Below are experts of layer 4 (counted from 0) of a mixture-of-experts language model. Rows are named router (the router's row for the expert) and show model dimensions 192-255. Each number is 50 + 15 x the weight over its row's rms, rounded and kept within 0 to 99.
After each expert's rows: a language model's description of what the expert responds to. This comes from a sample of Wikipedia text that the model never trained on.

# expert 44
router:47 54 52 41 31 33 69 51 58 61 51 83 80 59 72 30 46 55 57 72 53 39 49 69 40 45 64 40 58 87 34 44 36 38 77 74 58 57 50 31 64 27 28 82 62 68 37 47 38 38 54 35 53 51 29 65 39 37 47 57 73 50 42 24
It responds to: Closing quotation marks after song titles in track listings, and dashes, pipes, colons and parentheses in tables and lists.

# expert 7
router:65 26 40 55 70 59 38 71 49 56 61 56 61 61 57 40 58 77 46 66 74 32 42 47 49 50 53 63 48 53 39 34 45 69 40 43 41 45 47 57 64 44 67 41 65 64 35 45 47 26 16 39 21 52 26 62 51 32 32 65 69 88 42 25
It responds to: Words of opening definition sentences in lead paragraphs, especially taxonomy: is, of, species, moth, family, genus, footballer, This.

# expert 18
router:40 56 75 49 57 39 45 61 40 40 78 60 43 66 45 36 61 47 38 56 65 36 49 37 56 44 66 63 68 77 41 53 13 47 24 30 55 62 39 59 39 02 45 47 70 50 26 45 62 38 45 39 40 67 41 78 52 36 16 65 56 30 36 44
It responds to: Field labels after a dash or line break in infobox-style lists before a colon, such as Binomial name, Died, Species, Voiced by.

# expert 29
router:52 29 85 46 60 71 33 47 46 60 61 28 49 68 69 34 53 56 70 52 56 26 65 54 72 74 82 38 49 65 45 40 43 48 64 38 50 68 51 49 40 47 61 25 36 50 56 55 58 47 30 33 40 68 24 54 32 41 23 55 51 56 63 40
It responds to: Taxonomy and infobox field labels such as Genus, Phylum, election, record, plus inner syllables of foreign surnames like Giordano, Tübingen.

# expert 42
router:31 48 58 63 83 43 55 79 53 47 79 72 49 52 50 58 55 58 75 55 59 49 63 59 49 38 59 61 27 55 35 28 18 90 30 56 39 35 48 63 39 57 55 80 48 48 42 40 70 62 45 11 61 26 50 41 52 44 08 28 77 54 43 43
It responds to: Month names, day and year digits, and commas inside dates, as in On 31 July, January 29, 12 October 1991.

# expert 51
router:55 49 42 74 47 40 62 66 45 35 77 65 49 61 50 34 63 63 75 70 82 35 43 58 61 61 83 72 75 54 58 39 46 50 57 74 51 53 38 51 60 28 47 64 77 67 15 38 44 48 62 41 57 57 79 53 57 47 33 77 55 51 43 19
It responds to: Single capital letters inside acronyms and abbreviations, often in parentheses, such as CUWCC, IWO, NCDC, UCL.

# expert 20
router:84 35 55 70 65 46 48 39 72 41 87 51 44 58 51 52 59 65 68 70 43 21 54 56 59 50 73 74 52 67 68 25 45 56 33 68 54 57 46 76 36 13 54 56 61 76 47 24 68 49 35 45 65 47 59 56 58 39 31 54 61 53 42 23
It responds to: Superscript citation brackets before citation needed or note numbers, plus km, coordinates, and capitalised name pieces like Ros, Ham, Sa.

# expert 17
router:63 43 60 58 60 55 67 69 47 34 55 55 61 57 37 32 52 69 58 57 52 50 49 68 42 61 73 62 52 83 33 51 39 43 43 53 42 74 40 77 67 33 53 85 51 42 25 23 52 23 48 20 47 30 57 39 25 50 22 44 30 49 54 29
It responds to: Common English given names and first name-pieces before a surname in credits and tables, such as David, Stephen, Terrence; also citation in citation needed.

# expert 19
router:32 55 30 53 58 54 46 76 58 80 44 38 48 36 48 53 68 48 51 61 81 39 45 52 91 80 59 77 55 66 33 48 40 53 49 31 46 65 29 38 65 31 51 54 60 48 06 47 35 35 15 49 41 67 43 51 47 59 30 41 67 45 25 39
It responds to: Dash bullets, line breaks and field names starting infobox or list lines, such as - Directed by, Date, Preceded by, Died.

# expert 61
router:59 64 48 44 51 46 39 74 66 49 63 56 57 72 58 46 28 49 77 49 57 19 47 50 41 40 76 62 27 72 39 64 40 56 58 48 47 63 56 49 47 70 30 55 45 55 34 38 35 18 57 45 22 94 33 50 58 22 42 39 47 41 60 38
It responds to: Personal pronouns and life-event nouns in biographies, such as his, he, her, him, death, retirement, work, career.

# expert 5
router:65 41 40 72 72 70 50 50 44 42 67 78 64 83 68 56 34 65 35 38 67 50 60 48 13 57 76 83 45 50 31 45 42 47 66 53 33 60 33 71 69 24 48 45 60 56 29 22 67 33 24 33 29 52 35 57 29 47 40 25 76 53 50 46
It responds to: Dashes and digits inside game scores and win–loss records in results tables, such as 6–2 set scores, 14–7 and 21–13.

# expert 43
router:33 46 37 58 34 49 62 54 58 52 74 37 70 74 68 40 72 37 52 62 54 34 44 40 61 59 44 78 53 71 61 60 19 45 61 54 50 68 66 48 78 30 60 72 47 71 39 36 40 44 48 44 55 49 45 60 65 27 30 35 65 80 74 49
It responds to: Opening quotation marks and first words of quoted song, episode or work titles and glosses, e.g. "Guilty", ("very quick"), How.

# expert 54
router:60 42 64 86 51 56 48 45 54 57 77 51 59 64 76 33 41 60 65 56 79 29 62 43 52 53 90 74 57 55 50 22 51 37 62 69 31 67 52 36 47 14 79 55 32 48 18 14 51 51 42 32 41 65 61 63 46 32 31 57 49 36 61 45
It responds to: Inner pieces of non-English names and country codes in sports tables and rosters, such as UZB, Maksim, Nevėžis, CMR.

# expert 4
router:45 38 59 50 46 48 98 67 50 61 47 73 57 72 50 51 55 42 59 67 65 42 43 55 73 53 73 61 29 43 50 44 54 56 61 52 32 53 16 48 44 52 64 62 46 79 29 45 62 22 52 57 55 58 60 39 40 37 41 23 44 60 57 40
It responds to: Pronouns, relatives and light verbs opening or continuing a clause, such as he, it, which, who, this, is, has.

# expert 49
router:57 45 43 76 48 56 47 70 49 61 64 58 52 57 40 50 50 51 62 65 68 23 51 40 69 36 67 55 61 45 60 39 15 41 77 59 41 59 38 31 55 09 63 44 52 46 23 41 32 56 55 43 50 88 64 36 52 41 38 51 51 41 36 40
It responds to: Single capital letters opening names or abbreviations, such as genus initials in species names (A. bleheri), or T of Tess.

# expert 22
router:42 48 52 48 44 75 29 46 48 45 55 37 46 51 75 56 51 45 45 55 52 58 54 47 60 43 72 56 37 65 25 46 22 43 42 39 46 67 23 66 67 16 62 63 77 39 35 46 43 28 22 12 36 45 19 57 38 41 31 63 56 24 50 28
It responds to: Colons, semicolons and pipes after infobox field names or table cells, such as Author:, Father:, Producer:; also Preceded by.

# expert 36
router:35 35 41 65 78 37 92 94 53 43 78 52 67 70 43 49 42 66 41 64 63 53 61 50 64 71 59 44 61 91 40 68 34 49 62 54 55 64 37 47 69 60 61 84 46 50 21 43 62 34 60 49 53 61 47 74 53 36 47 43 54 70 43 55
It responds to: Articles and possessives starting a noun phrase after a preposition or verb, mostly the, plus his, its, their, this.

# expert 32
router:62 43 55 49 69 44 77 84 71 61 54 43 52 72 49 58 54 43 57 38 44 26 38 59 54 48 74 83 43 71 63 44 22 67 75 47 55 49 16 60 46 41 35 45 56 53 28 43 48 30 45 43 24 59 16 51 46 33 33 41 65 54 42 24
It responds to: Middle and final digits of years and decades in dates and birth-death spans, such as 19[1]7, 199[0]s, century.

# expert 58
router:37 35 41 85 78 56 43 66 64 48 62 52 63 65 54 35 55 75 66 33 79 37 63 49 61 50 58 55 70 43 59 73 47 43 75 75 52 54 31 52 78 18 54 44 61 49 03 32 55 49 34 32 72 45 58 64 49 46 36 54 52 54 47 27
It responds to: Lone spaces within numbers and tables, and capital letters in codes and units, such as US gal, 2015 XU, 5,087 / 5,836.

# expert 2
router:52 25 51 42 56 45 46 85 53 64 55 67 57 74 40 47 48 78 84 54 50 29 36 44 65 58 51 54 47 47 52 60 24 44 52 82 51 42 37 46 58 11 75 64 79 63 58 49 29 55 36 31 51 62 53 48 53 21 15 58 75 40 52 43
It responds to: Opening parentheses, brackets and slashes, mostly after a subject's short description in entry openings, as in footballer (born, linguist (1925, refer.

# expert 31
router:57 61 86 34 40 45 51 67 40 46 83 46 50 46 45 46 70 55 28 65 60 46 48 47 62 48 48 68 57 64 55 52 30 60 30 25 43 70 22 47 68 37 43 58 74 45 39 42 55 28 52 44 46 60 38 62 58 38 46 61 67 56 51 53
It responds to: Field labels after a dash in infoboxes, such as Website, Location, Architectural style, Attendance, Height, Genus.

# expert 16
router:56 44 73 44 49 54 54 67 26 57 66 64 48 43 37 58 65 40 42 54 69 45 62 33 64 50 51 66 60 79 52 67 17 54 27 34 53 53 19 34 50 28 63 59 67 65 38 58 58 32 58 40 46 82 52 55 49 36 25 68 86 61 35 52
It responds to: Field-name words after a list dash in infoboxes and taxoboxes, such as Production, Genus, Location, Area, Date.

# expert 15
router:62 38 57 71 39 66 51 63 37 23 53 44 41 71 71 47 32 75 57 66 61 56 38 37 51 38 71 60 31 52 65 27 47 56 45 63 49 66 44 43 70 30 63 56 70 52 43 24 63 39 27 34 56 44 55 68 42 45 37 30 73 68 33 50
It responds to: Pipe separators, semicolons, dashes and small digits inside sports statistics tables, such as league standings and season goal tallies.

# expert 25
router:52 36 59 90 66 81 52 64 54 48 85 46 43 56 43 24 55 54 63 56 50 33 68 51 45 58 80 55 52 68 66 55 49 52 73 47 28 66 31 56 31 36 41 49 51 66 42 54 46 56 45 13 33 66 55 51 53 60 41 75 56 50 44 42
It responds to: Word-piece fragments at the start or middle of place and personal names, such as Midd-el-burg, Tall-ade-ga, Als-ace, Zeb-rafish.

# expert 35
router:44 33 38 55 54 65 57 57 70 29 74 50 61 57 71 62 58 58 54 72 57 30 82 51 73 59 47 78 67 41 37 50 37 37 64 72 16 73 58 72 47 50 73 78 37 77 48 08 60 55 41 36 51 49 48 61 48 33 42 39 52 67 64 53
It responds to: Short letter pieces early in uncommon personal or foreign names, right after a capital initial, such as E-or-zean, A-am-ir, E-man-uele.

# expert 34
router:50 32 56 75 41 53 54 55 84 41 52 65 55 68 71 41 35 55 60 74 51 27 65 46 64 41 55 79 43 53 26 60 40 54 51 68 34 67 47 49 46 46 63 65 57 77 17 31 33 49 28 23 57 68 63 72 55 38 34 31 61 57 67 45
It responds to: Word pieces right after a first letter or two inside a word, such as S-es-ame, h-ig-her, n-em-esis.

# expert 3
router:78 53 39 56 43 80 43 70 72 59 41 40 57 51 69 38 22 75 68 55 55 31 45 61 57 51 71 67 43 72 55 28 14 58 65 36 33 53 44 53 83 45 73 31 62 54 29 32 53 31 47 38 28 26 35 49 38 43 26 67 68 58 49 35
It responds to: First names and name pieces in biography openings after a title heading, such as John, William, Roscoe, plus born, née, and footballer.

# expert 40
router:48 37 64 48 56 35 63 67 84 59 65 49 81 60 45 55 49 77 37 65 53 46 64 49 58 75 50 71 52 78 33 64 00 60 67 51 61 64 25 32 69 56 82 67 51 37 36 46 47 17 38 47 54 69 30 58 63 38 50 44 44 58 23 55
It responds to: The, for, in, of and possessives like their, his, its, heading a noun phrase in running prose.

# expert 1
router:41 39 58 54 64 42 86 61 43 47 73 60 56 80 73 65 64 83 43 69 48 60 55 64 29 32 73 69 49 40 44 41 44 42 60 45 46 68 37 44 77 26 55 38 34 51 48 23 63 40 35 42 39 49 37 49 23 21 49 56 74 70 21 35
It responds to: Digits and closing marks inside score and result strings in sports tables, such as 6–4 set scores, tiebreaks 7–6(10–8), goals 2–0.

# expert 27
router:44 35 68 59 21 72 42 54 54 50 76 38 41 61 38 34 67 56 63 78 60 24 66 68 64 53 83 60 53 71 62 49 35 72 46 49 26 56 34 48 38 36 43 60 40 61 29 45 60 27 36 30 12 62 68 51 53 51 51 41 61 74 67 31
It responds to: Consonant-led word pieces in the middle of foreign surnames and place names, such as b in Steinbrenner, oc in Moroccan, Bur, Kar.

# expert 50
router:48 49 53 62 65 54 55 60 62 70 53 24 51 65 68 54 36 49 53 62 71 47 43 41 82 30 75 68 42 73 23 29 16 31 56 50 17 82 60 46 74 56 47 62 46 52 41 31 47 17 57 51 45 75 45 37 70 21 14 17 61 46 39 41
It responds to: Kinship nouns, personal pronouns and plot verbs in story summaries, such as father, wife, him, captured, jailed, found dead.

# expert 52
router:55 54 65 60 49 72 57 58 70 54 55 28 67 50 55 24 57 70 53 52 37 29 64 28 33 70 56 51 28 43 54 44 23 55 55 28 60 61 73 48 58 40 51 51 71 71 32 31 45 67 62 28 50 32 64 49 41 32 30 58 70 73 71 47
It responds to: Double line breaks ending a paragraph, heading or table, such as period plus break, == heading break, pipe break.

# expert 38
router:40 24 46 64 45 60 61 77 50 41 89 68 50 58 48 32 40 55 49 51 54 53 21 66 74 63 76 58 63 59 58 12 46 53 53 55 60 49 41 38 54 15 43 72 55 50 31 40 45 56 31 24 46 69 66 41 55 29 58 28 49 70 65 41
It responds to: Digits in table cells, dates and numbered lists, such as squad numbers and episode numbers, plus non-Latin byte pieces like Thai.

# expert 21
router:43 61 49 85 67 72 70 83 89 34 66 50 68 63 47 61 48 61 46 56 87 39 60 43 75 70 61 42 33 78 43 34 49 48 62 48 56 58 49 52 49 59 38 46 58 62 37 54 59 29 45 53 55 48 50 72 41 48 42 35 49 70 38 45
It responds to: Time and measure words after "the" or a number, such as years, days, next, past, following, km, million, -year.

# expert 63
router:40 35 57 65 69 58 36 77 57 37 79 51 55 54 55 34 45 53 58 47 66 27 81 65 59 40 77 78 67 70 54 68 47 44 79 62 49 69 45 58 68 32 44 49 28 72 29 42 69 49 29 15 55 49 55 51 70 54 50 48 64 34 58 26
It responds to: Lone letters or short pieces after numbers or codes, such as episode 102b, asteroid designation RX, haplogroup labels, Ney.

# expert 41
router:71 40 65 60 54 64 55 78 62 55 48 60 50 56 48 38 38 59 56 50 68 22 43 46 46 37 81 78 52 51 58 45 55 63 21 38 44 51 47 36 64 50 54 92 51 61 29 46 35 48 21 36 57 49 51 32 58 28 25 58 44 52 35 22
It responds to: Byte pieces and letters of Thai, Cyrillic, Tamil, Chinese and Greek text inside English articles, such as Thai place names and Russian titles.